From a checkpoint of a small mixture-of-experts model trained on Wikipedia: 64 SwiGLU neurons an expert, a sigmoid router.
Below are experts of layer 2 (counted from 0) of a mixture-of-experts language model. Rows are named router (the router's row for the expert), gate (a neuron's input weights, with its number), up (a neuron's input weights, with its number) and show model dimensions 0-223. Each number is 128 + 24 x the weight over its row's rms, rounded and kept within 0 to 255. Numbers have three digits each.
After each expert's rows: a language model's description of what the expert responds to. This comes from a sample of Wikipedia text that the model never trained on.

# expert 45
router:147112176121142102107135142122128127158109128156088106111132138099142132149099160106132122202128131113093155090117125126138133164105098151119164082100150172131134169142129153086091163120117103097100142116111146146101141079037136155135125157112135124146127175125125157085103135119122122124125122092158103134130149129105074148142097157136131113133148159094101102132130169138161126135112119124109107111094132174162131109144126107103121110139187131124159133123156140142154136145146146131152123149117135136112130139141168150136149146136089110140117083159116107110132149115146168103142081152148116131109154138087091123146121156119125118130106113080147124181156149131070108110146
gate0:121083175124121140167093123110092149169138126176111148112126128105115139178134111143153159122127164106121107104096128133116091108124097114110154163146154139141107134130124097170089138134135113097162125147123149141086136127160135120140133175123139155092160168154146156101104148139155102105108125155102146172093138155105127166103098097148156137124139134117148115141057125182149112112140123137128104109140146173125139105118168103139127121137158147159096119132129067128137119115156106128121174138118141125145161100112139148108138089132094105168122090190096128154134134144164135158179180118156143144117124111176137117150137154110158096098124129132118164133148115124124105147119
up0:133167120136152163063140114123133109065125136100165123159119146110118117119104147122133105121110123197153147183168113120116125105073162123141137095107114102137164144095152111085131104125125165120135114129096120123174140146103147120121101081100066104130096101152094130145184106107147140134181127104132114097143089128142115142119129077112152102165121094145089127114167149121116138142172166116109161179146133123137140135143134126132131097138136101116164104111115177122167130127130099109115122134121128143127142135118089116126121142122137138122129128116181128095107112126063102132111121112109060125124108134104162092147129109140121156150115118101134124129159132123146151119113
gate1:098106134135090145099202099138140098138157153096142114138124135089137138146121120116144103123129146119120156139153118139128145127097134128186094184120125140154156157159104113105112136113094119097147133145149133152126167130128146088152144110106149142109108132130141131117132158132167089167085158100138122123105142117147108132168136155111123142134099115110127112149128174137159105142082120146091129126125136166146153132151131105133126126124099121151171073130168132182160134167165136117159102135092145154147169141148112099117119099090147127099171101074142125143153148101133143128089162118117104142182157150159147121162106167111136138168160111145137151154121116175161109092125
up1:136106157128152083149154140181128148124087097144119125118082096111090118153109145143127130149089136119124101146124113130076145131142111107116101118094141129122114127112110087149136118114168136132108115154123116156138120136120080105139127163112115112174137127118104116110122103126128174101165098131096075147140101141122182108079156131127140118134111084111140120152157150143153124123114156143124123136185153128096140138142103115109136132112135142107148136161056160091160145158104113116153120120141120073140149120101109101162093134100111114139129149131097127130132161145087143170176124140125175108073121108083127152137121149144178117136169109060093121138117132148103122106105
Description: Capital first letters beginning proper names after the/in/by, e.g. B in Bulgaria, Baghdad, Béla, plus spaces and middle initials.

# expert 60
router:091083122154086119172143124141103111094115104105123184070131130065119134127120110144144139112118133113093064121126146143099120108098182142126083202121106128161139147127154129129126152091114119126211148124110136105133124127125139179121097121131158107153119106103140143144113120165143123147166114115154146125122126119112147076097137110122112123145111135152108128114158115159162124131156132124147127110131128166112136135134170122107133188134113101149118135156128145115155105126157153115104119131124144140163153126106108146162162126159139144150115140153139116152134109162125120123124086094127166158119128123130129116157145111099119171117191123141107082111150071081146132111145
gate0:110119106140139116119166125107153182152095126132159130112138099141103130119096117144106129130163117118164089167121165108147132124133091152126160121144126087128159154111115137137089098100137111140150153158133090110149160149112090156115102134107179143150146136172147120091121119129102103071142113164128126123099135115097124144087118119117117109128161129092118099176119122153115144082098073156106114128144149138096114133081154092111110129125137129087126123129103136080153168102127125107108106146134123129084095125174112142104090112080110124126100093153139126101117132134159037116129084105123116122117168143128115139109084138109142133087158091106112145132128156144149113136121
up0:119166110174117132147119112133136093149116145147154147088115126139106118170151112113155114135149122128109129126113156138161161128131127147166112096129149094142138085123108165168126132106170125160127116132121135144162129112102118165107119093113156113163163099130144108126131152129130120093120058140114061111113161121146163062117158135167165140115122116102148096119106144135106141111116175097130107123115148116075100110103171111139125122141169121132088140189127148084127144066107087122116114125097114147157096105106121149117112120111074103159133108162129102179110118160148113109174118142111121135176127128156141153147139142160112142121121132120117126130133156080109125133110
gate1:095072139169129143138164118159120132119171093167122119094117132066113091144145153134105127113127143139129094130122127156106134145109115096149109158137118113141123130110101117090121134149145102150162144117143092139155128098125098166120133109142109111091156114118122136091129150121114124127123081076167133110082122124100149077150102115125115135124118136114131146109140109148133146112149158149132130173119125122108125091164161123060117158137142125141080133148091086116117140106140117153135121177153118097130123166118162144129151132139096133144167083106131050146144123178123145110104089119120174144137115105145150141192163127106119114131170119093117117127154121091121167137149
up1:165114147123134101101114165095122118137125124101079166117175094157150133125110134133121169160133147118146133122135107114120102126124141111148127111173126156115110088132122142125138140141144130056114130145132156131144099129144141114123131139123128140135113130160144097140117108140106138141096159179086148164173137103141105122140121133104121145141149114092103102142133143088119153147062104129095114087139079174200088141105073126122130121107130139110137108118148172136124099157111111063115137081126129172127129097143127103130120104096162136158117175122102137113115123064138128151140102123145071156136140124156135153118128117175158150115155123144109150098139120175148127097110
Description: Inner and final syllables of foreign proper names, like Krumov-grad, Tytingvå-gen, Inša-kov-s, Gheorg-he, in tables and lists.

# expert 42
router:149120163142117106166131095136129115129097139086138109144153110113088121132133115171168098146150144149114115132140132136106127126148115091110080157105106127089133136152142122176102146115122133115139124113086144096096085142122130165204091127120120086101106143110117108143127130166096170116116185152118131090153079111125125142126138127130137091122155120127089118161117153144131126134160151115079120093147125132109098187129138113137130172124128082157132139134085097137150090158136182132158159131119125131157121118144134127140166115112085084147094096141121132094161101136108121100127127130142137136117113123127136178140096107133124133197200134132156134169124135131131135123149
gate0:073162127119105149159144154142130132093128127166162113114121105087155149172161115086135155107128161108103115095104152150117118122127124101138130097088111143136131170124149144115129147093104111136144129168170081167148129118116130110112145113121129108179068111114163113100155119101097104112105144181137137102141146156150145114116145127137126129118149185145122131150140136168106143070131113111126119143164094113116096139099129143094124171111114132138127133157098117185137143120163153119081080128136122117134132140129114145103143155130105138127114116135155126140133118148096096137129168101076178145116102144164157163126114154121166137094165121102099133121117112073097087145126
up0:097117159112115128103087165100107124134128140150147152089134133135152124128153111105102137138098168100123127140109165165109133101133115152158178131075162092143126124088144129146138162127152124125164132151166110125131142114083129122117162136152120123163107138105119111105130154120130134151124142107124135121131127145067130098125131116153130141117114164102114116150151111140160146130108094159126115216116146145151136172145140125115130163099152101122122109133103118150140152113157133172152069135150141147145141148065085085110158143170130155109133147152110137123154161155081100123134163126116114108148097119115104142118128158144143112166175159138124169141152098140104112068182
gate1:188143078106151122158152121127129114152116078110132156124137072124150113141099119127106127164162114124132138172143148139167154135116147141151142109142095153152118199133113122128151117166151142116119181141131096123119126179131135115120142200146123115154153102142126094168126107149170106168125130096132115110116094092096097146100132087117129137110104129170118121161099061145130142127134129164125117126105175155091154081116133106108098167094078140130121104144138108118114099125117119106101157144111107132110101106128107137126148142106140114110131129158063148127165127070094128113120132101128100137151116145096153115136123138150132103105132111102126155157136104126128150105113
up1:135106134139163148093156108125106085099133117151126089105105176129122153102105109110139172113110163118144116110124122140074118151097095098114146179099093133143125102119129098152137163174099151109135114138134107125181152148128141092121127124123123147084133195155107187113144123160106095134142185114143154146123130133096127133113164173123155153162128112120140101162150136124094167110112110130154111140168114153109116109115156131119129163193150135151093122149124119121128150121141106137149088164140139108127133099141142128136101136151140095127173176112117133137141112143128101116099150147088125133114100176097119128174079123140155116099139105153124176108135100099137110144137
Description: Word endings and modifiers forming adjectives or superlatives, like -est, -ly, -able, most, Best, only, all.

# expert 37
router:148115143111127158129135078129109119155141143130104153147132098085155163123142167109116097113152114106102148141129117134119128158091126112143123141119127157183129169142130123101111140153166122122126097150079179085084138141098117178181136147131146108126156150147130163136136163161102123129113101143135102124114123131171129144123116086142152128122203178151164124124110117111140095109161141124112137180106121127121155127107141106154096122187173111130137102120152109104124167130129089159122161156117136155137139135146164124120158096150119150108124113162152136089065126101128140117184114117100131115107171126138105103135113141158110124138158118136142072174134115103137122127106
gate0:168129110098147144136165137127107147120146135142127139136165108125147124086116120226093117162148124122109112194163137152104127101094141108135168128111133114168138148169158113131149138172125151116131123130090137091111121142141113139111122124105135142148150168157147114149145138103130149107138160155099151146173168153128089131136146111133159082164106116114102151107132122148093120119121109140158146161109131106115148107089135122126101125150138143120138099091130084094094105133100184127125155116141131128106102124076124117154143162157152160157112136184086115128124149165168132141130120139126138113145118085168088139116093166075127136112103110152128144133135124130134070120139
up0:111151144077118116121134142131146126114105130106131184089135115122118135121145121194131084145138131167160127121148117129138141117160115086122099160120111097133120128131128142143128146097102116146143121118150133097148099120115085118119069153134134140140116112141110174114149147098104156158173134119121174111129136135092076162138093140085160093174157120158133103125115090132087073112093141153135159099070128139171082097088123160130118114118169155122176114108156099125125146131134130143079144126153159123103148115101130155139113129117170134119130137132093109131152142131156158118086155147163108144175115129130069130104138125136128132095111122190124116145131119113152151138142
gate1:155126113120106120112127114142098122115105142140152141131119150136112184186131153097130124160123092108134092114143079127142143111116121123109134119123133171124167118154167146114131139106155142113104093134070125100116110106082121135129102160139134114179131141121138135169143181152101099158164123114088110142134144161121115171095097158121084125113120116113161135131118144126131098129118152129080097146116141106136194092111139111124128103162177115109140131159163130110095140148143132202140126119167088150113115146095139133124155084148152134106130141101128119128105081080126122124108078127165119125094150112144136078156098078131112113133140119129130070153129131094124133121106
up1:086133138143135116121128129129145150152158112121133111125135092140133085066103131155134101097145146108095130122117162114126115135130125119156094145137107112150108123109102105160129138165125116164152156076135131172110135152168161116113139077108108143107116136150119102126105100072159142100098126133152119128105106109146155102124148115159174125133092135139094127136114114160119170123117130103185162115150108135104110153166109143136138158131089159142112112120106133114174102120095138069113097129069169112138134120154117094125086153115119133147115063140114117111145183168120135135120187111121120142170117140127122173094139185123139159114098169136107139102132120146122126097142
Description: Bare space tokens before numbers in tables and between words, plus color adjectives green, red, black, white and prefixes like un, con.

# expert 5
router:121119095112145101138149073186135112172149108133104147085126147126143124138111132114108156123186142142136165141099135105128132075144167107125117093151100149115120201119131152125150131165128123134112114136120105107155094156136112078132132132135107129142145119172111091116103126135128131126159137154111136088151132152118102126118123072140129111136125135141143095155137069093174152141162145164158141177124214120131108145111144160171107099108110119157141136136125155139160124166124150100117161134152132150131103129115061119129141124127124129178131154081104157123122158131137162157167096099097105148115123134121112132138156114122130149115116181114098137146149141110135132123121
gate0:126086147133102148116138081136138117127147119105116153105111142141153131126142158125163126111085136127156092161139128144076124143145167147119140132157139179135145154142148082149119115146113130112134121125138092097189151102158148086099178169113117119104128125126116143141138167128125123112116113132127092147163115142100161166137136151118185122140140139113136139125132190141127113111138159115157124123084115142114143151124130136176131200161173121131175108130117151108166112110120094144091102112087178100126115147094132172176118117128096098133142154110115155131093118123129139142170144123169125142119146156099110125147045132142117081160118134130141128138141148102122120106134
up0:135146137149148110132100164109086171105130171170172124141129141143105125130116110133152106141180113128138172137087131142140134151088109159150134116117148102171097101112089150115113139103131167158117127128139114100099133149120129128156085086142114154153125187120129112118162077151173154134135156157137114119096169116114096103145125127120101119126123153129166119108118130123109114106130102143077125136095177119141121141140132110086117083131103147108094145102141141153086134181149161145168114170169073135157117068162143113088133143148130152129145124128134121130145160164152153093096106114119148077150128111108122092103154133107152164136114112105139113155136125123154136132126
gate1:142129136122151159090138095116103153148156095163147157109108124125121155156124120152132121111145094137140155074136115126146113120126102110136138127108151147117084087120087134137108149112149157147094125108160136159178138120147105102174156121116118110142114164081118130108139131101140118156164115088097105075115154113118081117155111111139079135123133148118155116105127142120087111152146160100154116080126196126113181101123129121181120125108164127133149123143145137214117120115118136140137095148136119132141148137100098128158107101153164148126059144069130138156130159122135123121121172110077113119151156115119107126141103108133134133162166123082127142137130130114111150126112
up1:151114147167132117095111126096111146131139138132198175118121103177140107122144126171130115137173130161135146132151141131159104120106107115147129115119134136106111085137065129167123122147119137149060142113109135139148114077157121172130127097126092145132096132119127113149111079100183125139173113126102164102115130130078102094125106122144127096093116134112138130117131123107097048141183109135115120130117145098122133122119118110146127116127133118139143164141108087152135141115149135123199111136116156095129087117124101106131101099137104124094091183127114128146125131145110139111136129131111099091123133143149173122140154162103137161105171114103109108110098116159153140129166
Description: Prepositions and linking words after a noun or verb, such as of, in, to, by, and; also Spanish de in names, and due.

# expert 11
router:133133127134106102126173167119126123115155098120123125097179122128099142130111135158129124179144153125081152099101083139146098141121149165138141151099103149164129147148156128122161145124120114084135182126145145111116139151127147108107138116112169143194069150151138146119108088158094126145107123121148129169085114082144126131146102138151188156132102137106148166144118121153106144176119147094121175139127132120118107116147134116114101162130146146159208099140130146153141129169097146127152108108145097154129094123093122152134158106141152122150099130113125141132070107148107118139146123158156137132090129119151142159110104108140133134095132183147115117124149115097144134180137
gate0:086094161142118090122115113120139110137136080098087124129144106078144140141117157178114105142106084131100129090114104140163143145124150112160149143166158153155175136106145158120117141186115113128160135122131147118147148173121097180115107138117169090135135140119115143117180122103106166160129100147140187131166147127166145136108100103145108119134120141136127153129121114117123174134104111128129134119116120164120138169141134117141111145128139118116130121125119132137117083120130164131093170116104113136138110125120118152150170129145118144172123122118106130086105171136075160169181075113144179134106164126149127097141120124137102191141133178138125115126137105100135110101089
up0:143112094124149132156154141139109139124128121144114142091137139114110152096171109091131156117133123128110145142148101144109130119179166158125099116133171135093109127106155087176120150104104139098172125098135109066116110096107162088181111106140103141077120111113145145130112128136157099119144163127134079094097159130180156117183142122132160110130162120135148106083143155123106074130122086112103112123146152142120120138126127123139123094157107121157140131157110121136128157143166098117122165130110129130172142081123117123140078132135130094155142103137168115095122128133113134163158164146114112134106124137108136135179110106115158117093113082139132158117116182137086121170152
gate1:121136148136117125116171146158094085119106104183102161159096144113153164164166140124146091101126141138071085108126116135153148160140131117094095136116180141163127140103110096107125145116200152135113108117154140131114139130123139116127152158175087109102122114144132168135133142110122121124126140087134108092156172088119137136140124174139081150112108145123119150118148128112141158164117143079097118146123121099136105089146139144121131148109145134114178085127100134127141141152100132144141149132141122073122144099102110134159129091131165152127092171093106164089122100125124133176145074117145121116135106124153113109141127120154165166193115137129129132114131143142104142104144
up1:135197132136086116154131142111165076133106090145107112120120129159100123058118136128134129125153117113095173128128122127171121134108122127110169189111128148099150167120078095133137116133155139150161144104142099153110164130109109107118113122125117132144125174105125156136129134129143115174177113143157141101087131164165131102154150103129118097138142091102162152134118130136113130176151104123120122109135078111154073112160112168106133144118115157126143123172125121168122171132151107149147138130138084120113188124149126116143140117115121121171123098108128131135133107119165141141142114133112071155121132137120096127139187132108166158097131112112141129102155119143064115109130
Description: Short syllable pieces inside foreign or unusual proper names and words, often the second piece, such as Hen-k, Fol-k-wang, Le-ón, Ro-y.

# expert 35
router:132127140125110117142137105136154137092155112077122125094166123055119108134180119121159183159153150099078105132103129165094109118147149146092115142173130135133147138128132140166116159091159110108100138110135124092121143098070186130109141141122158128125097131119132112146110126152167124138140125122136115161120114063140144132156111121100160119130175136159138149122142150100122108104115138117091126139134110194077175141115149099118132153187119117116110102124143132169166104090113151124149107126136107136137135121145133109155128115123117093127183130139149115144111091133095133153094114149117151096130103172150139140095129146138130140124152104155099158116139150129091126181139
gate1:133116152116116115123131122112147139117111196106152125141109112152150138182138140143097164146119173126148130127151137146142102113120150132120149127142120133082122095120124151118144113103155127165119128138170153119116126135157136153092149158117115120150159119120125156159181143160139145127084138165128129158122082108169154103119115102067136134137133124130146116112101096133144147121126111161067151149156121158112106107137150108119110101131163123141126115175162114119093100129128109139129131125102105119153172170104123138076169143138178157110121179091107128083151141126157144092121131153105142142097119107126136151168066150081122104148158138124131140159140077162103150163177
up1:134112121159106136115156134161123075139066162104125150082109115138084146091120119119136107133166101128139134130117221124110159127149104129128084123147129167132114096078204153091172129125130098101159151110132124141094123173094104107131124133107160111136140123142096162116133143111115116101146128123106156099133108092090091109151143119130132103104150118146097112176117113134129098148069115133123114128142119084132137174131094148108143133176113116109106133117106118106155160129142128132090146143119144130129098112103097117099110140124105110117139101136081093135104096126117149112109171159138142147141114100090132117134119139163156171134161130142104137140146176144141121132111
gate2:104108132160138125104102112142088109132054105161142093099165137133107149120169113122152133117143146142111124125123116130104122117172184152142124139103183122124132113156103097109122128106080122185137168123107167071111130101106099144142101088112149117129111114121133093106046133135131109140123107125100126107154118133106130132156188149130143095131093126112177090126127099136150122114116148125103123107138097183133105153130140152080126095140139112141096129153117154078099116108116106161114092140167093177134123142103145149182168142131140137116136127108160111127129151167133108132116122088138117134167142109119135131104128134114114142074135090131155109127141126112108141131113
up2:103132100126172133128100110119137177128081137113165096124164140125101123107191127158137134125157119146154157152152112139133144113123141154090111133116089155108105153190133130109145120121132108138128143138155161128118118111116114089106089168095128140165153138189141103123069119112138137127159177132131120139125119156105149101117185126123131103153084144130176146094114130138141137122167145112105143147084147154098123120114082142130140117128147075093083111133170179089125170113106095104107147131127113135105125109181140119151120133117115153129111142115129117159148172129105105120105154137131130110079127105117147127095069125166138137113129148126090142115115137150135124158171
Description: Final word pieces ending words, above all plural or possessive s, also -y, -ers, -ed, -ly, as in pottery, Ford's, estimates.

# expert 51
router:146082180133132110152144150118142124128093079129102129113111074088134149142100133132127130178090154123082187069125094113183116142107135149161141127099105184121116162125141120093127159154129112080125164146143141084130138094080123113128086132138144150123104114118131144112152114122087134145107135108149107168101119132129099145112068160150166135166095136098116106142149105141144121164079153143118147157128141179125129115150108161139117160160171128136169128119159153146143139180096151140124150125131089119118129133132102134117158173104135114113113106111130114136113165131126137125132103148155097128134127158103110118155114183121132128137105127106141137152148155146124129152147
gate0:127140131147104095128155165104149133170134100076115124126120098139145146144108107142130109138132121125166111073104102123114124110132111131115114147099120144112121145118147120131173129111124098153102137122116119127129114146149149125118147174112112105092130134160121160107138159170156147156124101125133140083107046104134149105142114101082125091117143129124082136091116128176143118124070135118121142096122146088086153125108117158185110153093131117148134149110170089144093145149084143123165116121140132135143142124067156133106163126099115125116105100105136140113098104063132149138139118068081157138111119095142156132139119102146120112162146176135139133110120108109139155166092
up0:153183105155162097154171126118147134137095100084139069111085079128112168157135124124097114143120136110148129136144112152123116145129078086167140192096101131131141138126153135128190130151114111124127169130114136128113116097144117118117100158125149094140125107127112167165134129118108163121080124134122140106117082101133128141147138134072142114135144150148111129151119146157133148133118095128134156090119165109128100163126122182124116126100132130167077172149118153097103158116114144140130129131109142118107126171135141072155162128090136125112132134092106164139120140107133117137066136123145126116138126145101137136177092102150096119115190141135157148151132101150147148138107
gate1:116149130103118123140136085137125145169150109123105103103152127174127131156103141143124119155123160108161159076115097102169139142107105114172128106103119125135104142138104180115121141142135115093151114096087085180148118102146119143138096128122182105150133106136078119116127149149153132127138085129101140135131106112086135153126138114131085147144098171113108103126178139102104084119122105090116116128105128152121133184153136155149117140126103140129135137130128163162171144158128085110142132128121127158114128102124150062141151162164145126100137167137104080107167133149127144123109110091153101117155115118114140122092168138107152166136120150124113153165126182099134145069116
up1:123075109155144141128148174148116118123130159158142165145108164096116111148137117125138131100122097114104156171144172158152119148146135106113121167148108146140103140098126066154130119097109136084124099151181148120111103143154117123134137126136110173124138088115141099135161082094098126113131185132123112154119114138152136101112087123097177131090111088122150118141099123159136137127115124108127130134112124108111119114125147119143119106115195086096132123129129099107143167127143117173108108144136167101135144133075107186117148089128107149136141139124161136147125111133175097143169154166101144119087142156155128113177145136143121103146079118106143082129130081138137132158116
Description: Capital letters and first pieces starting names after hyphens, pipes or colons in lists and tables, e.g. E in Ewen, Dyck, Monaco.

# expert 44
router:114129133121155143132128135135107124162104120142106100124116116089165138089092160106131119122138144141146116135136121136096117124138119153180147132103099131127114143140114158133095124194146103154146128127191142113114063114134128130119106108153116140107129148163132124123096124138147135149126119186111139142116127142165118123086142078131111196147127062113090110132142123141130128135081186119084159155147156102129110128132150100127113094165147134123150053127113087117117108129155124137102161105125109122098119136147149118110129141102100132149115093118165103108132056121137147114140123169145085123111167176139104120095091164142104125145162100136126114150129119109125079121149
gate1:136107138123140116143127136149137051174149180143112121103124132149130153083142146121126110140158099078138107125127113153163126131136117090121150051152140156143138131139131168129115136116144139177137130135108115077161145191108109147123105097127160116158140107115093110160082106108102157122161096151167127077114084114113126112104133131077112117102130097127145134105145129121107127112144074109136152103119142107121130141137130154162126117146135147158116120124150098160137152178111143115137164165075119122119150136154080121132136123165163075116108144115109116159112175145170139128129112099081137104106130103158127128126115141090145166109131111139136121149137142099154109128135
up1:185147143113127104124126122154135139141148160152173119139117115141126122119093132126106109145131147092148125138111092143125139131103093118141168122145133179083091116121111131109157152130116144145079115124103113130114121128150133135119112163119124163124128139098069147174137128128165171097127090134105164114150126112141125131137089128132135134127151126083161123097166140149098147145139127125126172134194133093149115160156137119116123102147156150153161115144127198159087133091123148085141105107094158116088057129146076126148142136125122106162139121155126158135091163105142141129112137087152100121074124145166132159160114134116156145114106125128147073139171160127119111108142
gate2:152125170108090124130172132109114124121130138114165120160091102140098116107105113129166117130150047137114120112085125129200126115101123133133106179076107142119167124123162122118093139089098136147127092129108126107163096164127133059149064128116140120132117092140154122125073133117126116150150130162122146134136126143129109150103094125142182142149130116082111117139138129116123140109142147145130129221147057111111117117134134107124126115139121121138150106149113155166184133120141147110139161129118111154120147169124125131154106140132123082128106170129143140140140141113105174168152109136125121137103114120162129123125139129151139103139140110113106119123129090130165093150134
up2:127074163134138147122186158108071128163154131134132115137089136109125126130130154159156127085148136124112105181157126151147132101170152120139161114135152136164119152150123153107127117112079139087131147118163099152170080130139089093136138085144152111113129157130145138116108112143115146139145132151149138117143134080135093108185119127154137163104136151122164125154148144125159152162126181130099127186148133152084142120112124095117136083147154130147126081106139107123114140126165145092118153132111135167126158143146152158135156118161096143095121085123143145119111136086108167109122192126104101118160126153148114143115146128106135091106135107127163086133125139158121111148135
Description: Function words in prose and infobox values, mainly the, a, on, that, which, its, has, after of, in or commas.

# expert 14
router:110078150138095058135124073111121104098113120134159127087123130113121130166129143137123100126098143142100125152118141182125103123139165125134135121115127160087133103128119137186146138127125100155151168122115172131161114105117192121116095104138125144128128132101113136095121117109168099174136130124114159112079108092136135139154143151119121109156123111139100076109139156126162126153147114106106114165139126133126137147149140131176135179151113123104102105077145122098108122169102150154130087145133136145125125086105155121115155158115136086132103172112164123127081136113147121134142122117148121150136107172116153119165141097164122180166179114087123106141142112102165143141136
gate1:154117120143140110134185136117158146137137149143161134069122124079058136139137144135087160145151170101101157139121189161093133134125119112135119125154122099083141148123120118123125146170150100098140138135129109141100148131140141122103153137108118142143113130131106094120168163088123102124135138131152156163135113145156109100138144146126094125120143137099089147106134124122147133164086087090137174135126135112094137131152131149100134103147113113130132146154163135111107115065142139097137115138161123102144107121177124144162127107085132154095149117116144107160113132114144105125100178117070119130086124113130120110133089155134120153168203119073085163142137137091113136127130
up1:102105140119128121166103133172119098153112134142121204153137175124127134126086146146098137156083163124147103114170120106169129132168140154087111117152142094118154109130125131113104123110132148129111110100151124079098092109134138122120145140118102123125129107090115128141123137154087148140143123154138124092184122116161114164114099110175073129134113146129169128128098135100117104083107104135170102161184069126182148096134118120115140085144145160139111134104108131121149138109124133146150129135126149157182170102134119100095125082122099118113139144069131153114133114151115165156187144132137138122162114118133161139123124158161104143125125116130114099130122146134149109094132
gate2:132085161141108159085142173119143174146080129151118155136155159135117140169082143123108103102136129110066114126129112104170113127079106117124113154120177122141142170082160113148123129146106090119127144123109124094137106131144137110123170098102130121136139186148142153134150121167145124146116135104093102118108122137160142172162118123136177154072129140095121130086114106172116139135103135131132113123146103186124144109121104130159133148168142123111146123160150158135117166130138148153091196145108168138142101118134106137143165181148133126113119134104146128114127123091160127109116164127134120113137157128123146093131156090143127136163134157081157159111109105113131131167109
up2:128083141152125151052162158119169157173092153145107141150149147157132100169098137121136082093135117142111116137124132127160130119093096125112119152152141115128115146102178134125144125098101113143131129128109110110144127166136164083128155105094135130115148177166113154096145132162107140142159133080150136143101117113172135166143100113108144129107127120120108170077132117146098148152079158118128158145133105155129137080111105134135101133142147118121148112160176159137126132136095161177107164138117133134160117113122129148109155165140138095096119113142129091114117166103167094097178131110112128114136110105107149149132127133162131121151104133093143157111127089149162123186140
Description: Surnames, first names and place names, including pieces like -man, -ton, -ley and words like United, University, City, State.

# expert 8
router:116089106136137133106169119121094170133150104135104130123111121160148129106136147088135142125135107129125159168139163148144140086131136146138150168102114151167171146107151125135109152147108119105130126137077164090125118084134147152158121134107099133118144118151113145106181133131133146127078153087157103117160126139148150123101141117093172147107145175134111163151161096155130128091118111106152116113103098116113134120127158106128092127123190127113150134136097115110115129127072129093152115133143150085135133102127109144155151130116115129107132092146164116148165112141166143140137157174138142102100046150151066130098134161142151167129128100115120147132123114133101059119121
gate0:134146125130081130141143144119172112135117108129087133167130105144124120193148153114168142170147087110095121111123122162117117128133131106094099139172081116097159105116163089150137148166156115129128161124149132135131127133121145159112135113120162137130133102104121114127164117155166141116131096152126138130139150158128118118172102114081158148098137132143137124093096105118185087112144141128147138105132086119139126119105151140153141115152134099131116113114127118086096120103151096137175151123100145157139119150102102159132126108149123096138122092105125136103129167151102146116117058167130171112090121140138078119145155141122160106117095145174099172146118105177066114109166
up0:130129112097121092107114071144120147137148117125097087116112114118076129088137118135101143143121103190165136136156122119127106122130112144134105133107122135145152136107090136130154130104099154114164084127081090100111124138150138090140163128100148109115181113114105117149094083138156141101135150110194129143123117109130135156065128127125145140151138178159124133129125144110044113094131121140144127158136112126131130138099125084170120133137133140145118146066120136144100169156081149153154162101138100151115153113101136111166125138101129127123109139132114134133156094120133130159120107107138079134174118081139096111078164119152097155133117130102129124119094173116131105128108
gate1:158137108105147130117096138132177198150153171150123122076169156138107096111132125136124164120141106091139122124104111123169139125079122176106132141119150151151141124149179137122163126127194109099126128149157140118101130132157105125070104165108107080151126134144163124099102166162131124084109139152099091126159123151136122126127090164159133147129165097115094131091112108158111111104141141139134113140125113126146121115153129135142132076089180116149122128130147165117123118140150144101122148136122112127161146148104186100144180156101123124200137139124161091097119162148141119113150142155094135128142131107098088143123125146143163101139142126106127118131149133112100137141120
up1:146137159142109123131119122092127137101125131116101151102137113112122126151160093146120127150169160122130110085117138116146148157146111113111126155110124116177088126156127150132137104147154141156130165134130136141053153143113115139103131111134124056125098102083085135160101128114157152142114104142137143121170141158117112084136128138132101110115158158150051102123143139105122139113131075104077064106138154126143132160125105114096106133152134094114119141169101155088135124108127136159084104118124156111136143117161111124157100101115146136131174090091120116117151160160094171122131107151154116107059145097092138112122136119112124117110149152127149124178116109106114153126130
Description: En dashes and hyphens in year ranges and lists, apostrophes, slashes, degree signs, plus nouns like film, game, war, gold, silver.

# expert 32
router:099130103145124119110127138191099114177083114121130107085124175156139131094121152130134144162144125126144117071130098124077097130104107116131112104141115151106152118118128154130120117104188107189142077069151121124126090137147171138121100104114113130130147182146142100090097115095118148116150140118120118164121158141163100175108095146144106175130106086127098121125124139106115160107083110095131145116139131106069128119139142123131124104138187113120117118090158128125143106164117095118134151116136094121110156105137104131124141127101086094138113138086158123115125095102134166112106104137144121124133107172183117130135108151127116127128163130147153128148121129109152091121156
gate2:147106136118096165140133125120149138133117155157107107118118070150123080122179144155151113149082115180097120139132139133136127138133096120168087102116147103114117107143124138150133153095141148150178151132143155141119150095142140158103110127136110132128126112075138149190147104161159100172158146152132124120142157104171125085124117119075116127128143159115132136148136106124064128140140105161119121172141110160082128113118131117163109085127115139134131103130148113148137139150116187131133146153141113110118088135169122131165091198145124123143149139196139123104096130147120125143138133077122119104087087111136133130101170073110112148125098140125113151140127140113123144119113
up2:172113106098076174136126127095112149134121164109091120087137109096108100105171122134144123143101091122112113162143139119124126157090104136147113121126145101117140128156130139157133130142127132117150116100159120137130165118128142162122123095129102131116106134057129142175171089170146072182121188114158115123133147096163163112104112098097147126116090175138110131136158084163097110131140108159144108137130110136120123136148123101144137114104106156152108137145132127094112127131136153134151124118104087110124104148132152115129120152141124150142109147155168130105123089137095125143142080115125111154112080099136140111092178091102133144125129122118087218132113134096111142119105
gate3:118092134106124127087135117145107155112156150169097121141107159156128118111152138147116152152112154145156146114103090139057094126093110154158157131091134123110158133132097141122159109118126151165148118146149126100164108119124107087148097159093145173131152140148107139092128122106081096181141131136122147101087121153137102126143116113106113165127105125121096151101128114108121124132126130129104136154117189133125092099148129129133119105155111152126138127178138153131115109153114107092133166102104128140152170090114113092166125091077119145174114100127172084108181115148120164144148156149134103105146121117154138146129147160101090117174160106131147121166119122084165131119144
up3:131121131166128117113150143128101108122139094158117145116129162129140111132088165105129173100137121124128106118139121121128132116123125116117095142137129158169133152131123114098139156175057132118069135110147118111077113172128139125153149124107145115155135132145153130131136150128131129084083082106183164146123129055082135124156076179140168061110129094144125101107139162101088173146134128102152135139126094136148158103104094134125145119088123133152129135139120120143150125132151140131118121155146112130105089150131127160106128185152132175108142135107107137135105128124117125133113129118143160145152094147092088119135111112165123109097091170097131126106171124161092137164150
Description: Table cell separators and determiners like the, The, this, that, which in running text and in election or result tables.